config = dict(
    d_model=384,
    n_experts=48,
    activation='relu',
    normalize_top_k=True,
    routed_scale=1.0,
    lr_router=0.000671,
    parallel_block=False,
    init_std_o=0.0,
    z_loss=0.0001,
)
Below are experts of layer 5 (counted from 0) of a mixture-of-experts language model. Rows are named router (the router's row for the expert), down (a neuron's output weights, with its number) and show model dimensions 0-63. Each number is 128 + 32 x the weight over its row's rms, rounded and kept within 0 to 255. Numbers have three digits each.
After each expert's rows: a language model's description of what the expert responds to. This comes from a sample of Wikipedia text that the model never trained on.

# expert 15
router:124127086139157112176115126151123113111130115096202147157166102192171124111152139162139139120044145092120146093145103127121080102094176088141126184129110188093095108163114156078142114130075076
down0:113186135178154097118094122174167094138104160168078168097121149135157118043079143124122089185057120172161133125116084097130112136148188098158110116145149132083114131115123116157078115104089133
down1:130083113120185106141112133165159133118104158146176157111143110121088104104113162070100088158127096152102196135150085152194093210110119177194144123123146129125075139127121158158134066135107155
down2:149105156122116147080100053192132146146115124160114156142188064134096080126170079096110122109150184112118130146136127097138148118102143212140069152133137119118119147173085109072046158144145173
down3:139091103138096140117122090139105146156137146085177078101191084144106190135117108150172097088141056080122101174168085152118097181168185167116159153121131103115137102140133177073110151146138108
down4:131162104125113127099130168128144107101118132168102106032112117118083060102155120137193111117154171152112118160151186097150063131081138143130164134160153141164108097159108150100093078175093180
down5:096155115151082087076149150130067132167219125126124082103146102097119124135104141162127142173109151074122138124072099157137125078131059103114130184118126117123154112102089157170082079125154109
down6:153138139187073138168088160096040089117114112153120107091129123079116113061142083108166084156131190137109146139096074175149083119140128123141119144134165144154134122121202146123137213163166103
down7:123115130129140122147106137130077136131150136125141196145131094093087127162099102129126144163145151064082080142091173083105177126108096113123046152098131209147140181108111158149142124182124126
down8:179139114107089054145157113117110190059164101105084159090159121106162116153083186076111141161137133130099155156139099106135108137102220126113130190094100138157078163160117115115144093137168084
down9:101122123095140113094059166176113155107154167156091101152160078184131145148141094122125155085162085172090144139062082127170190130109152091102078097144135133103140105077097140110088046122125103
down10:082090094124118118115092151156123100133119190119136114055166070098199136129130177164137153175167135144149133139159161072110163176111128159087153107137176112168114128147127111122147135159145125
Table separators, year endings. Table bars, en dashes and closing brackets in score tables, plus final year digits and he-pieces, such as 993, 020, Bans-he-es.

# expert 42
router:127153109118124115165105130128088120187149078096133137140181174136129132149116073113102136124132171144177108161182205143116137111089073062159049137113168175130118205167107163106150128117142143
down0:107123188131094136090117158175151142143154149118105091106109081150149101109140119147146106135106099121177139107154114165138181141188108128093171110170150082138097111166120085164096135162125089
down1:130130106102109155113193141115141139057168159137088130153102144145165108154142054129180139079132125105175130175135105156122191150154114121081141135132116168094159187109159056134090132152152095
down2:129143143153118099203187217173116111166121214131096152117128108129126106086123140114119112095129120209155063157158132107125098216154084090103172120181167094142114123108188109118044062132117091
down3:132083206137092132117071166197106185169159148112102121168142136111114122145159110092010178181139066095126119140090076208084138118173116127149092134143113127082097120149129178117125110097115105
down4:176093108101141162085185100132169189126128106149138109104141094109135117108078108134160080081183100085170127140128143145195074122162140130135147142160071083105113109139148122084112139135134184
down5:131114169112149138123150109161148093146143119060148147134135133043120159092124140128113196169100116121148111135162154011110112090133098157154144160109166105102158127146077166155062033077075154
down6:239094130155114236075140091132107130121101087143081115162153193161128135108172053121159135130090151139090105116155153175120125153139138100172084162104150111185107166139143154170093161113082139
down7:149129083054089140108131128085071114085169078154112153102130045093154122181144177133143111090146075097145150200169129122169083153100098116089185149094163119136091093177115134082076152151138074
down8:126146142150124139160127094136132157109176150152165131127065154123119087093207108117067101157144147173087152114069071051136136158159144119103119160157123095109046148160179182107109122098180050
down9:153125074078144057200149082145134060160139127033101157131153129065093096167097185183091146162121146155122089172184124171068128133101113073112076150122174097146156072138136139219152080107160125
down10:169156168102123180136090101114184151110138156152125102093098136193148190102116104124111137105132105165159140110143114129167135104153103147164097092122107133166115151079104112105158091099165120
Articles after verbs. Articles and determiners, often fused with a preceding preposition or verb ending, such as the, of the, in the, ing the, ed a.

# expert 2
router:135140127175145128107113090166153126163123156147133128153124109127166081129084143114186135068199111161112130146141146073133142101130076088174110152125120138124147181091109060125162091176109146
down11:148137088146172081178151132183189142092149146083194124134155066038150175033089083146118150150115135185126141119176129125152144130108133176094152141095121136087156078096126168107081111108061155
down12:122120170098135115147082070072115144036073105160108144211087172115126102127115166144122088144118180137147203114131144118092166170128154157155081172104118143077171154099108159133132149145156102
down13:124131123142099146183191129163135131078107120152197164121155065136189100112163165118109093105083115121130126145132069143134130207145161111120136147179135128158089110120164092126080182177088109
down14:119054123068106138140056169132101104078150123118162101127102120129136145167183115120162170128174128128135146085102172205143200162124128158154133046172116161146146099137141168143219106050114103
down15:126129152105117063093145190149152146174169098138145126188155093109084117131151111094102059097126110092112136126108179098168100206151166124119155181167173107105089150142161184109139119144157080
down16:105139098105110106075082080132093094110129156132175096111111108133121105106124138170058127134164143091066121134143160110110145116076148095118167130094199107116080129115106101150163095107107087
down17:162113164101160158108121165139143149087190120141136105106168126123139108118154180089147051182144126101143072158152118169078124147132110086112088142130163146177107097130110082145129058107139125
down18:154110139137172125097130147129181130182118143137150124132139105084075102142125136130183147091099087138159152124090158157141138138141122160084112086180136133163139094135109142085090154128122067
down19:128137167097126104077104115138175091112147086124109105115124039130105137135115115087076106095115050104133089129102157114090167194114089067134129115128103111152102134112143130088166155129132113
down20:124073149121113092113104108092086124152196108103072159096090177144150125101102178132143168096138159121137127121117115103078182139095074117183138128233121107139100094155057134097144133107133082
down21:109172120172164093142121061130173096173079141161191140107145167192075126115140139079115140140123141083101146137129117120143126061098120157112090097101100164154110164124054132129119141098180084
Numbers, dates, kinship. Digits and numbers in dates, years, stats tables and measurements, plus biography markers like (born, (b., father in infobox parent lines.

# expert 38
router:083183112106099113153097146049108122100135118145096125185085148175174100094060165160119049103079181132139084137155102086070079126081135084211111166121105177099171097151095149122187169118213103
down0:121140140114114131136091154110073055160178104190101109080108153153161157087177149174147142164183177119150100135121168153065145161156112174120138070080124095117059164154114162114132142087109089
down1:132134167119150163121141150151145071143110141152186159058101156128089135100135160060068102144095125156255169150192126099175103142131113098163162103167063139126121136123103113099087101098139152
down2:181143128100133148113189152107117088182133161139142159117154102124103161073150106152171153181082135126151106182065110071118139110053063148158089146147124143142089091121145137185130102175106147
down3:126120112169140093100147121146121099094115126115163157107137198106126184133092176152083132128177112137121135123134115175126150173165107108156172150179081155123111154129104068115118106111119115
down4:088148085131116146175074119105147120123073149116166064147129109118052157131145084103073147175101101115094147139032114125132126136092081130134173109178152157179139162139128118133150181161151120
down5:125128141111082091056121215090071074142114060174177117127096125123117111121122116135124106131239065115148092128136110097161135127155109139151124155091166119142132144108145079130089127138155133
down6:104108129137153151124148122164106127063116171125152142123141088149130121093109143196159148170097128148110160144144134176086135148098142083081099134192177122116146204111158112219074187101152132
down7:101154110139169152119113171102144125044116100111105097153060151091102137153123148157172215121190140145159103138107133148159112103112106144146133195192118137107147157100128149125146112148052123
down8:154112199136151147128129103191132115089159132157142169138180152111109148135081144095097150131129094158174146041153100161186172097122112124125169100172129050158124087112133134125115099119109157
down9:124117118107102085082132146110133084157127137098122081108130110124112117125154112137090133138100139134137117159102123125072130167084073118100106150126145108145129184140108167173098045093106154
down10:139092106162132131123161165097125156197126167113060110188152140172119141151095142137152150142077103126071150135100123052153159117108146123128134088165181161172107122169118082075130089167068151
Surname and place suffixes. Middle and ending pieces of European surnames and place names, especially Germanic and Slavic, such as -berg, -burg, -kov, -ler, -heim.

# expert 24
router:071083117161108071171145138121083142174094100104146086109121135097181167150111097174180129129148130119086149193128160125134091150083049144078155173114174142115104170135125153175189156162126177
down0:183138107108132200123134141152083101143124122196127070148141140175192152122161163090139093139177118254146124143141111098154116149151136112156164118181161109096141099114133151165159137081150157
down1:132128122123098165127137143085118118092114095113147121146114107099092158144092112137172145089122117027118121112136114092076133142081107079163137127153162178167086113137196174155109124125160118
down2:120189077175096141134071117058142185139120151063223132116129141134120151135151087127143132167146108135124118120153128141109150090093147126024070132170132158101130187208107099173092083133073053
down3:063087163140130191118166164182125172202115163145074087177153083055114118143114169095079174100111125121078161122147118131156150140145087148075108103108032150110144131150113157117149079161128154
down4:071120128133095199138153109188136127128128112137110134096050130104172149183117186182079122175177105066139154117088080121119131121096141133130093120138099136081123139140164080100155153061103189
down5:090136089127151132157131213087118130183155121112167105163140116149144120105115135097164146091135154189080106141088126111138110120106133157160101110099147195205142140108136147089145115116151092
down6:115094119144114127132133149124154205125135175092117086077139137134134163164104138064140110120156151036160127105140137095170068136126138106146180172168102098140097111140113080137175119158147171
down7:082143165206107101103066196096133123136230088085125110065128141096185121146109182116163144132153124149138135122082139140161111146123135122118150145149148098092134116135125083098127167151100133
down8:108167176170081136096143122153137126126109160112133125145122069118153207136179097186156111129174125110087154110094140157130170101123108126133095074103122055140158103139119144156141145164119150
down9:129151124080116152119149058141115114050113117087156153124122176068119149115147151069101107155137129136187122142128109179197125125137150078127141099118152152131117060158149123103124139094089072
down10:139148145068155089177097147128107133188116140152092123106136133150144147156119111138167118164150127127105137092147135072118155105100141058129107135103149177116122159151189157116086102142177115
Word-initial capitals and letters. Single first letters or short onsets of words and names, such as S, B, sh, sp, -t(wo) in Twenty-two.

# expert 4
router:128116131151155123146160176113072115157117135057170053142142159099140104198162067118173171117138115077093150125101159141095121122125144080131140139111140117096067116169142117125120156137080189
down0:165124095129168102189077092168213158125089170101129114135110112135064123092142079177124139147130139079130108090120139140150124144121110147160102184110103180151157117096097163134083106109150134
down1:105191121164108140133126124111111087119132088127129092140143108123143221111162071134167059169169193135064104120031056162127161147094096144102125100147107170101113120139086131109143119079132168
down2:130110142121097125130136140133106170104141138100158147068101129121160185156112156110091170165143135125133168135117095146129146128170099196090164104171090143120150133108200160115109118130132157
down3:070123123150137154071156115071112125123096154144180091179166077157140143156122087132150152071066155132151108112105085124106060090078136135156185117153156078147078137091146126160141132129116112
down4:130099147072116112083119159137110151134117127147116089147113109095116090121107127119126139105152127113122118129124136129051159117162128057139159148130085156062107106137079094139156118128117156
down5:161137087185083123153103128116220124102106097166123086130128124072163188086131163161147102159188108128131096079108062118134110134177158107170166146156135074117136082125073073126118098113116091
down6:150056174143033128131105185097147127144160115113075131140114081101107155072123091122176148124123114143115111134114093117120092127150173095175102143113114117125105136084139145122108132096176155
down7:043097170121138143091163149123110053116107166138102047147185148085157121163111135091152136143183118111110060117127025113120177102133117071069106101124172152143126192070129152089119116122118106
down8:132130152138179181105110129069138129126135098174151127142148079124134104118142115139140152092136086183051136119062161127119165134187128117068182118163120125117153106114057160124147101084093133
down9:100098090107109150097095132130145067116169131150075164107097119152118210079070193159095077170125137210141175085122136133185150149165075152131168126148133124131124220107184097209106128134147156
down10:145096087120133108096096132108129178091085180112136132122176104118077119148115122166162131099124135126176098077172177084123087138146192130142114129151090080168099198138088183095096118150141092
Word-initial fragments. First pieces of split words, often after C/c or inside tables and LaTeX, such as cul(inary), cros(sover), associ(ated), and backslashes.

# expert 25
router:118121139131182138147135177145119120100122117080102119158102099143137120116112118096152063133134143170120057079137154110107155134101072035115179222083232159059058196091128099142156090153142179
down11:134073126176098148134083107138121180063116192103131109149122093160110183139110129174126139119131137107107104146121075153133133090103127122145115141163071156104143149120147152101129071083154123
down12:109147205116145187164114172109121132076093143147099173143088126107117195093145181151100142101168118152107149171128108123137123067148107140125121139107119084149155143077157139111112102141145077
down13:099137170140164125172121135059131113108106144132116108128142168158096122123115162078167117154110112156119096127141152162115136122158120120041156123136141098121085097161096082159124098162143110
down14:178100124095095171138125154140131099191065107115158160099119076103140135083097115138137108151123122114105222123173121163115097094151162154148151119033176159133149100122118120077106082117148141
down15:082104104105119138136134113121122129116182187156141141119157157099194107148051114165062112094072075123163134108133117097144165148153134148058156149161148149132120065145168144113123098148121117
down16:056120215171141159088113118151092074155187126088117147107080141101093112176160145149168150164120084197104070175089150120108125075120151172150129115117131124155177131123168126141137155180130147
down17:119165113068083137161083071117087167129091131119133125094149132133134190157122158095152190143127106173132156132150160064120151148129119152121148159125103104145126114101055102111141116140184132
down18:109120127093101069128122214148109146122108116100134119159185148151090110153073153207163160157146105087146139087134199145094116105110103087158126168140092156119158182112175153162180094102113106
down19:139129163137038083134133108162154143129108141130114106096161072132118125140112184138123194190118131129074166112150131141093071096119126094163071157109126122145190153137198128190121077057146147
down20:070116148096114098130177122097105151168167185127157110130118103152141198148099115160170137162127106122148152067148090115139094076135113122115191118096122143128052119113191128125082072105178083
down21:120148076144134130114108123088169091114120136139115142189121147161111128114167118119086119130102149111166091179132118120163159113155103161103154112155120142150166108208149087160107145098090103
Dates and biography fields. Month names, on/in before dates, and infobox fields like Born: or Recorded:, plus verbs in sports biographies (signing, opted).

# expert 33
router:125090136148111125156179118094166117165137068125122143185115151151138099143113085097103084101115131156142173100177142132171132091096075118142137102110154096071103204124145153076166145128174132
down11:171084119139165139107140150137111155107130120095072099134092157108136156090139138152142141132198111141072172093135143110177151114141140201095082073126145108200151124115140097127091166154074136
down12:088104145141164143128139122154099126153180086157129166111068109098119075161130080133170155148086099117136103147121161132166168127126125118128169096143133121081116132109125111142122184111155113
down13:099092155171077115149115099159139161134135153109117183189111116173167138105189149099110169112118157154131091109122061123131151175155118191090137117093146132130172204117128111094137109095082132
down14:108128142114150179164060139184091092116102173137109102131140107133153141124144127161162177148124112098109202103133118083140128149165086123122126136118132139109177120128126121131113137101142150
down15:113168165129106171082095176130138087168111166136117110111096142139097156187144119162140090132142145133106086143153134126103110041122049151121115113071103092097077115087172110079061091149100120
down16:168075109164135155174194089156144131130143151131103142128137109137089142149085134115139112081137156135096122122145114125143118120153076156120132061137149133140101122144105115127177141124150154
down17:193136111116042118093156141122179142123114151103128087210155137208156153086109129093150126141139144104163123107139153187129098147109156136141110108092183102120068137148220115109096143092137123
down18:096077093114131096128117126158158155099091082090177212148054164146127100125142120143137148133101111100151140190127133121202101110125131092159115102121118131129171131145134113121163178045161155
down19:156098061106144156088095130176152161073157098082151058115087163112159111103116152072148093157084090114136162177078128098112106186142161155163091075090101140179096159145130099156143174030193077
down20:116137162094072131161152120090103171133087166114099159132114106048110139095095134145135124100112090186133130160109089081092124140128166167075063105152166089149153114118120135116131156073135119
down21:150123143121169140094142160097108107116160091150094096144170139130112133173090109162164147107132097148127131132129081134154134113140118106162089128162146094112123152102096135177067129156162064
Year digit endings. Last three digits of years split after a leading digit, e.g. 2-011, 1-847, 2-014, mostly in dates and season ranges.

# expert 32
router:141183142057103100108141180101171108162118139129144153119149102148193129135095158121129102041141074061123120156118211170166161120137132125174114138137190157098110169141088167139105161148159141
down0:145130065075142172104155124085191082143090088089061093198157103105133138128128129116074131187153109117138164112100115075134071118173091068100140083147122176121185089176133137049111071127091173
down1:158172065137139100106121044191119083109087139136151082096121114130108137127119123180104148119138117155077094126077207118111097160143099088129116135165081199192158183173104104115098156115140106
down2:155108112137178130140141166151107170095082108151098129162120166117141109108136186151120136169121120101086079126116176074149148044116126099057120113176079107165157085130153087137173131100159166
down3:176113125123135164080124067109146078056150122159155099151141162098095151128144095167077157104139123114146115157117080178145125098127141093146141129132152102135070116079114102151149120137128183
down4:104189137108116159117122142157080148131174075129166124125135098084119079035078133121107123122122142141135135070127142125148133116127126134083110143128169100155154172069144188130113099145113121
down5:159165134114119120096159182116141096114125132153106171061073125145137113097081182152076139132111114106137171067118132078186098148195132122122144105141168176175109103115119104104118102138122176
down6:054071116118114173128180115214127111211079125111118145124098165139171137150197113096155114129132119151147156227150144119146157120156200088107168193099142117062087158134191167107138212161172100
down7:160152187164117142123098192200094132082109151155124085100109171116084137182106146079108103130136112095163144123154091173110104114160074081137106075181135105135179097109086203186090116108103092
down8:137077146104034082110197138160116143105149154101116139113124145157130155115134134167114190139132152187117113106096194118137129155137112142148150134140135117188113097174133141162092115134108219
down9:126127092130108098134179149161148170188118112073127132114102117125131123129105087147152156143054117122155125108106126098098119135120166133134184128162094176165175098174116138064077120138116088
down10:120094164122068152218121095114153128107132159122205165100145144160123088123094117129127144142072131121105098175128130114131163177123146173116101169158072179074132140166127140180222180177164119
Scientific name endings. Inner and final pieces of Latin, chemical and biological names, such as -ensis, -idae, -ium, -one in hormone.

# expert 7
router:090159102054105097167161129094175128168067179187115091167166069167116103177151092118127081173184132169091119124125121077115122071111140076160164145125114160138094069151131140146139075141161115
down0:057169141148178144145087143101185148135139129152157161137092144176135109148149136126139126171048106131102137128148087146169131148196141083077099157116101113156137119085149129111125093142113107
down1:142093128046105112133140203171140140129112136141124118164163105111141147098101120130192132172169113106107120085130141113100090114111169155146166102136107061138102156113141156189186094097069173
down2:168114136074109131219148158148171107131183132152157163148067135060151152107154114170149108199134108187136105104160118109169160190109122136140151058137159112213103124126108062170140099159104123
down3:218170080119094051104175066147147180182112150143119103134171099100112104117126086111114147073072132106135156159196127128092155100048139118154129085128116103116110131145155142107126124086164148
down4:136141060119152091111124137172183090134166108151133101194139120152107154122127163181111102148111131108182110102134109120167125103102116126161140142110156123193108182135092143168094138115174101
down5:073063153109167200146114111138091081108138132137133064172143087132102072167125144107157137097197096143103092128115129108078136161122127095181156094104148121106164108176099101093172061169111145
down6:139093179130180072128142146164128116136123118099151150121089093118152127072097187128146136148171171103113158129176045135114114106087136144115114108134133165164187133155099160184077109090144122
down7:080131190132151071122127106099153128137108111162185101168142151078122111175170148109103115053102171082082082165168119172130108136143098173095158119080086152129139152119161133161103139103159161
down8:162103082097130154135122187137125106129203167115081110141130117147127107144145164061207140172096124166080150119138190131110151116147131152082134149154109143112150140120153091165066082117144119
down9:034122127171170161093119123113116120108169137157132169112161082068104142108046118124056102093177095100099100095161167077116152097108191124121166132081150121125149127146141085105163100154056142
down10:093084045111084154172131106151164127099120135143178098125152132140137147152110109147117084145121170092093150125081131091139108120153135135061165095115106146116164155082153152139115177146042137
Word-stem fragments. Early stem pieces of Latinate words and names before suffixes like -ation or -ed, such as investig, observ, contribut, dest-in-ations.

# expert 18
router:133085137077159123136117172097048121181110131109156083163115127136124147109155143103147122090136149102181135168137144089085093075097149084129159127135143143113167167154121105084115106181085177
down0:149180123103124161116113155142120153093048085111109110157161166146108110118161172120134115132162121084063125177122052163094099135115125087172116083201090141122136072108182142113149182135070144
down1:085147143132105184064161174121175177155132116123158143095131096173134158162094091113122091160108166132149186109122066114170122131131157157129113129138142124119107157157089140120166225134157151
down2:122119118142146125100165093148086133158173144149087164099136129096133104182136164094079148182152150204097091139109129097097150164112060092136083101139180102118123102155125124186163134146153125
down3:132103118114147123116117109187135126117169165135124170082143066139130097126170147114153075125079113139116142150170077134195127143136088078078100098119114075123151082125120134145089110117160088
down4:122197144151129167078145117122161112093102122110141094091063108112096062100093139118154150134100166119171061045128137128148142098092131159165149116138142108117073183128116141108103155151124172
down5:166070109123145189107152065159115084138146152120133153122136077160122170149174168100099141150100155116105143142154127090109143129103150116100145136128126103130134120098105174153109170096146139
down6:107154161160066070168164117077157131122125133135147101134079095164159121126142127164104124104079118126104086128108146147179089085110131128079159098110131091164111120140070102194171178118129149
down7:089081173115139102164126179182123155101157142153111148113072134119069104119127153124094098100073174097170141102132119121158103075086091172082074115164151118104083099165139176122127138089163113
down8:069135148072136156135124165119140118123128173079131155117092141106137129153143115107118135145149154120138131126106108162162176111115123120168126116149120152134129122099101144153133158161135152
down9:113117113126103164135149076112137169141213136141135151152125124166105135102187102134158168179101124096172188141182125169075177131119141112024224146133169145125096173097055072096091199182174102
down10:172143190069158141068129189109130105091116169116177082127141117094119134154172110111109132121126090174130127137071098131070105161180162110147162121125151113179123113134093161136075127169080136
Content verbs and nouns. Verbs and nouns heading a phrase after to, and, for, that, often in legal or descriptive prose, such as grant, provided, support, put, force.

# expert 14
router:113128147125125154151164167045091155123142160105168106152097078109156059144095117112147144175112186145064131167134132087125102151141034101083072142138162182071071131081138125113114139139177126
down0:095108083128099212084154098141138115137135077090115176134149144116139124140143141142147119147087093099133179089093115146105118086133132123078166197092121147125160074139101123132075091148145124
down1:149158101125044163123198142075151059122104157095107129126110135057119099120116127070157155167188148077089079130069131120119145093142105103165203117123148119162150110152163036102150164143135120
down2:117157115184086153085090125133134154161106136144025094133095106090140097103181125116189117173125145082164091082118151148116173080141109121133192128162151044157172101088131135134156142126116092
down3:148109120121152159135175169153157104146124146158105186165169123136113111162124144098176121051123096124083111126120108164170137109125159140091163163107146134146121154152142098123141140126127093
down4:147083111114136169151115149152108095151144119114109093120113122114164117112123104125136100091127195125110150182162118141132087167096081204151116149164101165143088158125184171159092160168126119
down5:129138120114175126090090155156089104063102154123161161164131088155187138084105069157082061154146138115147113156086150079129104101142125142142149140125152142105146083173143161108161127168126104
down6:158127108180154168086114142151087133104159134129115093190114147099109113112200163195140080166123130084204121110138108116090137132161106113096138137079144125135184089156135116077079134072167142
down7:083133115106129189109123115110062142110063179119116100143109072105172112150147087131111121123127142125045164160108162148160172161071137183110097126134121161131124169104145153190114140041105114
down8:135161124113140143130160092067166122155173165141124163191171107158101123130090168121118165204176086095106126097109132166083117140137099116167080158169088062114075122188124121167090114135108153
down9:088086127145187164130095116115036149133104130176171128046167086155073163139076117088212136162136147117123145130099146134142157165170121143188091104113167105179177147154188091086180092092142123
down10:143148125150147106105166078141063133107116151146131115118063077128113172076150175055189141128090142179115132132119122091116114128135143152067104091146084094189140152145123079173150172182099172
Name-initial capital letters. Single capital letters or short opening pieces starting proper names, especially surnames in tables and lists, such as N in Nestor, Z in Zisis, Mc, San.

# expert 35
router:208107191156127106179162110109037039105124114074150136153162127137146125137144107147116127089116109138162159121140144097076164135094102059127135152112177094067118099194144083108177128101109150
down0:158161125106115133129182118125082135100134118130107104111138138164100197127099100102111132131145103098170098141142121081114142161131134202101096141150130081132124100127157109124090160125121114
down1:105078118123140168127105091074126125106107179102154149120097136127104150147123107155128093205140144128141117197126150075154134128112104093131172128147153118153181147112128131186179162144155117
down2:119113147129092073131153101156156130127150114165137080145147139074139103178142134040146106106079099156147179177139083117157102131135095135109131173162144135171150153143122131176133133072129151
down3:176136115157144088148098103116192100130137148146156136084149115155101113077088138137190210124068111146117102114145121108116152098162124130178103126137127129131091165122151146144102117125107099
down4:112113151077110177089081091152146109100165150107136121140090113128104094042195067095129094140121150153098126105093093140120090115163078082094186129141147154120078114122089050074123167101145064
down5:131130151101061100126129115119147201116153135100152106112112140081132198106130114167163192128113124074075108190085140117114159138161147105182070183152137141096132113140144139132098180135080135
down6:126130159134150112178164140143115104167122129104210121089169153131130045134080123129158107138155141127119104116098133103120165057095138155118122128138120105140167140101168052181084143127138199
down7:136146153141148115118138131159114095106114122111124168123125082191121089136101094151228117141074143171106107126094103149097119122088132134118128136113127165129084130076115118106147043121076067
down8:148128106039146110124184151138134083143098095126139187078097110120127148152103166113142140111131134107143155110133106127078137119141154075151126106142203160148120173056106101105064105084087106
down9:160122161154139113112138143191096122179150114210163129110139164122142147157088130122157123143084111063125126106176157157158124194130193162139127136137134131108171172098122127157198107167135110
down10:108134127181205097128171099146118145109151142106123114085113123089196146147089181170103118110119135126106061167116160072171117135112120093130165109113123174178071192133088146147161127115082154
Table cell separators. Bars, semicolons and commas between numbers in stats tables, plus coordinate and unit separators such as °N, m (, and.

# expert 8
router:114101073146114118177162132076071144153116157066119091119165172155137131117139085151158128128090102093069145163084135088087119130134080152098099087099124145070140144156105183158135175151092126
down0:154141125187146169059075131180182094100087153171121116156127117079147102084206114110125135145125164196097116128087114138146155070100106132108169101160181134108077083147119198146206145095129084
down1:112099156150075139127155138127125133084104177084111100121129175102160141169149116136117098134098163068114130073182081107077153130147110066087139104139135131166082119100149153176081146115133130
down2:045049141119142144177122182063150152114139128189101111119146137085101083153115152096146101096100188128100106186182172104148121142167104077078127121110081157125117051129094138115140141159067152
down3:134094147164169107132092069136157087131221165105143151125171156143100098121101179142157114162107178173162135139174184083134132143131098129055189100132130153173123209163169126093125130143163113
down4:104112107110108158155200129150091104147140115116163182154145122122128147139140163154160133117143123076125080123060126085157114111187112093161088144088122151123117096166100166150112094109108184
down5:106133080136093136127147132078125131166169131138138095146156094106138124175135064136075104154163128130210099151175165151172166100186169121135101144130114122109099188122170167068154098130126134
down6:144123154105108179114070101150132120075131176140171158163088138146088136207147169110123086120108181113111137130179114092159109095152151101195181180104184093118115105055150060147067123094117120
down7:131093177121128135102161111073129157133160122126215087105146123100108094174121105080117113117116161131159161140173149071111174150137080108055133120133130142104113096084097145089121093142100130
down8:136078106104057165146070102110167062152063116125129160092136141205141179128130144123023173092101107196116165119156136134108098138104105120087188163159110108165160106131145102141119122171117078
down9:112140063109137104128107130118149137058174135179103100125159167091150129132072142182133097144144089136144128182103146070146153142139133112128101173143141047168129149137116136155156080150102113
down10:101144063128218180089098102092121119107140148156165107178116156149126114140095143109113138168103171065100036077159132090074122083126143136115155165093130129121111102076146099157144057088132179
Consonant-start word pieces. Opening consonant-cluster pieces of longer words split into parts, often in science or species text, such as ch, sc, cl, fl, b(otanist).

# expert 30
router:136144140124142110172144161147111134082076103174147082090147120133152112135114112119139154084142109116182117148160172161127124122107148173141163161113123119054144144190107148096173183133118130
down0:170134144126115142149127112092129131122105173124163162189119181148115171134128158122193065097142193171135155110110158165142147054129155148146105104129115148163150135115129154096172121133112092
down1:140111137137157158132157125084106108120087158082120137129137043147136134136144122142135088119113168158138116067137125149061095104160126121106193137081163123188164092101159137087066163156109131
down2:130116151098080127140077176136098127158084131120124141059111116108123156183138104154119141169150105089132145169098065101067139069098070127116125119161153198081109167100100116141136154136124153
down3:106144142126099129141101076080114163120118079146144151173097134124123155158065147083131159115154102129152050134137082126093078159127164165141121126167089099063141159131147068103112188173146129
down4:097127136174151146104154092083168107108161139132172089071135129176103133089096181140165117138164097089135089106143106133170084115122127115112080163155136175087110149178140089154108128133152175
down5:192159147075092132112148177081122095141113129080090141155122077168087127170089129077117089114113108140086125125157085108197060080166152173128168096147110123190107127093187122091100175132103107
down6:097103126098128191129159121125093145041067165080148170092095133160148130117139127111121085150151168061165075094145173143135091139139109170143129162074143065134091172115139110128160086124067159
down7:126187115121119133137152121130204118116149092135148126119148118155134145190143143082146129129138156142096153115149113108143155170138123160161078089084155086141133141154146150113038144122084129
down8:171126126130125185118148145105169152169126111099104128182102094173103100105151126092151108112183142128174081095141177117125121163165123153071152112143102133190130110120128183119153067036154123
down9:096077087090133119150124119192122134088095112148104136105091085163091119154165047047141144132173161137204166172110124144071133176158087115126068150132155165054159168099121123121168163174140186
down10:135147116123117138125165069141140129128198180111160138091098150123152123143095081177114163093148121165088135134141171063123139100120157101144141130193158178147133162104145169135077096096114147
Common nouns and adverbs. Common nouns, adverbs and mid-word fragments in general prose, such as very, song, story, evidence, and pieces like slog-ans, sc-oops.

# expert 6
router:128144118118135163120086162093113146196085088106129152134133090166139139126096092097146104174140129182150113167133103105080126119119109142150130129121135147102108170148119131034098121126162153
down0:051104127113135152076110109173183130129060162118141131144151168112099135099101120143120126134182097073169150174127106177194176148138163215154119138141145125111156133056081126087154118139124100
down1:117129119080062228067120192185138109085165115161084072184096175126140178118173194120121121098133173040071144149072138101089135145189162148163175107156153083166096141106122040141108150098178095
down2:139166114188107138147169145050047118213084123179187111133079146122182089122117137115174168121078169078116130057147061134136153108131177064148101133143165148147180150117115163112089141111092119
down3:143088161111103110122085135066103111106148105100114167114077106125093159098103159143081132177132153097110160105106139127131112154187093170101069111107110075163133142173118148135133130165082144
down4:111127139073179152155212093135061138175130053134097154163129135122176155115092128114156125115097150116133178143112161126132094148135166062182161148143127170084102092140069159129112101117098155
down5:057096168069136160172073106159141136115140109146155191068111132159125130147124134148111093115149157084163161159171140090147137135126123080065101151096090183121110140120144168167172138138123137
down6:143123113147079116108112135093164086171088135133145166096182163102139132149102139168096099113081148141147151136148083081134133126120089073200131130097160082181066150139145190099152174151070168
down7:121139109145094149141123168090127106148222150117105109117057134173132102158161122170078124092129118064136131133118167172140177135148099149139142075148121116105055105093104110075153109119105084
down8:089145143111159128124157159137122138070151128092140180177099115108206167122142084089132144047109126115167086121124170119152131160147119128164123093092170142079175109171118168159064109127116144
down9:137104090186119128103156111188135193128085126111094105143159176142081098053180135128080118178161105083121145139139130104163147179119159135117141099114115146075101119132163124103130203105117175
down10:089165141129114115127190151181158124124104165150120146084116198144107112106109115111202109113106149093198110106106209166109090132185154133101120111160112192106132159163087071146126122074113182
Prepositions after verbs. Prepositions and modals following a verb or object in narrative prose, such as put to death, emigrated to, enabled him to, for the.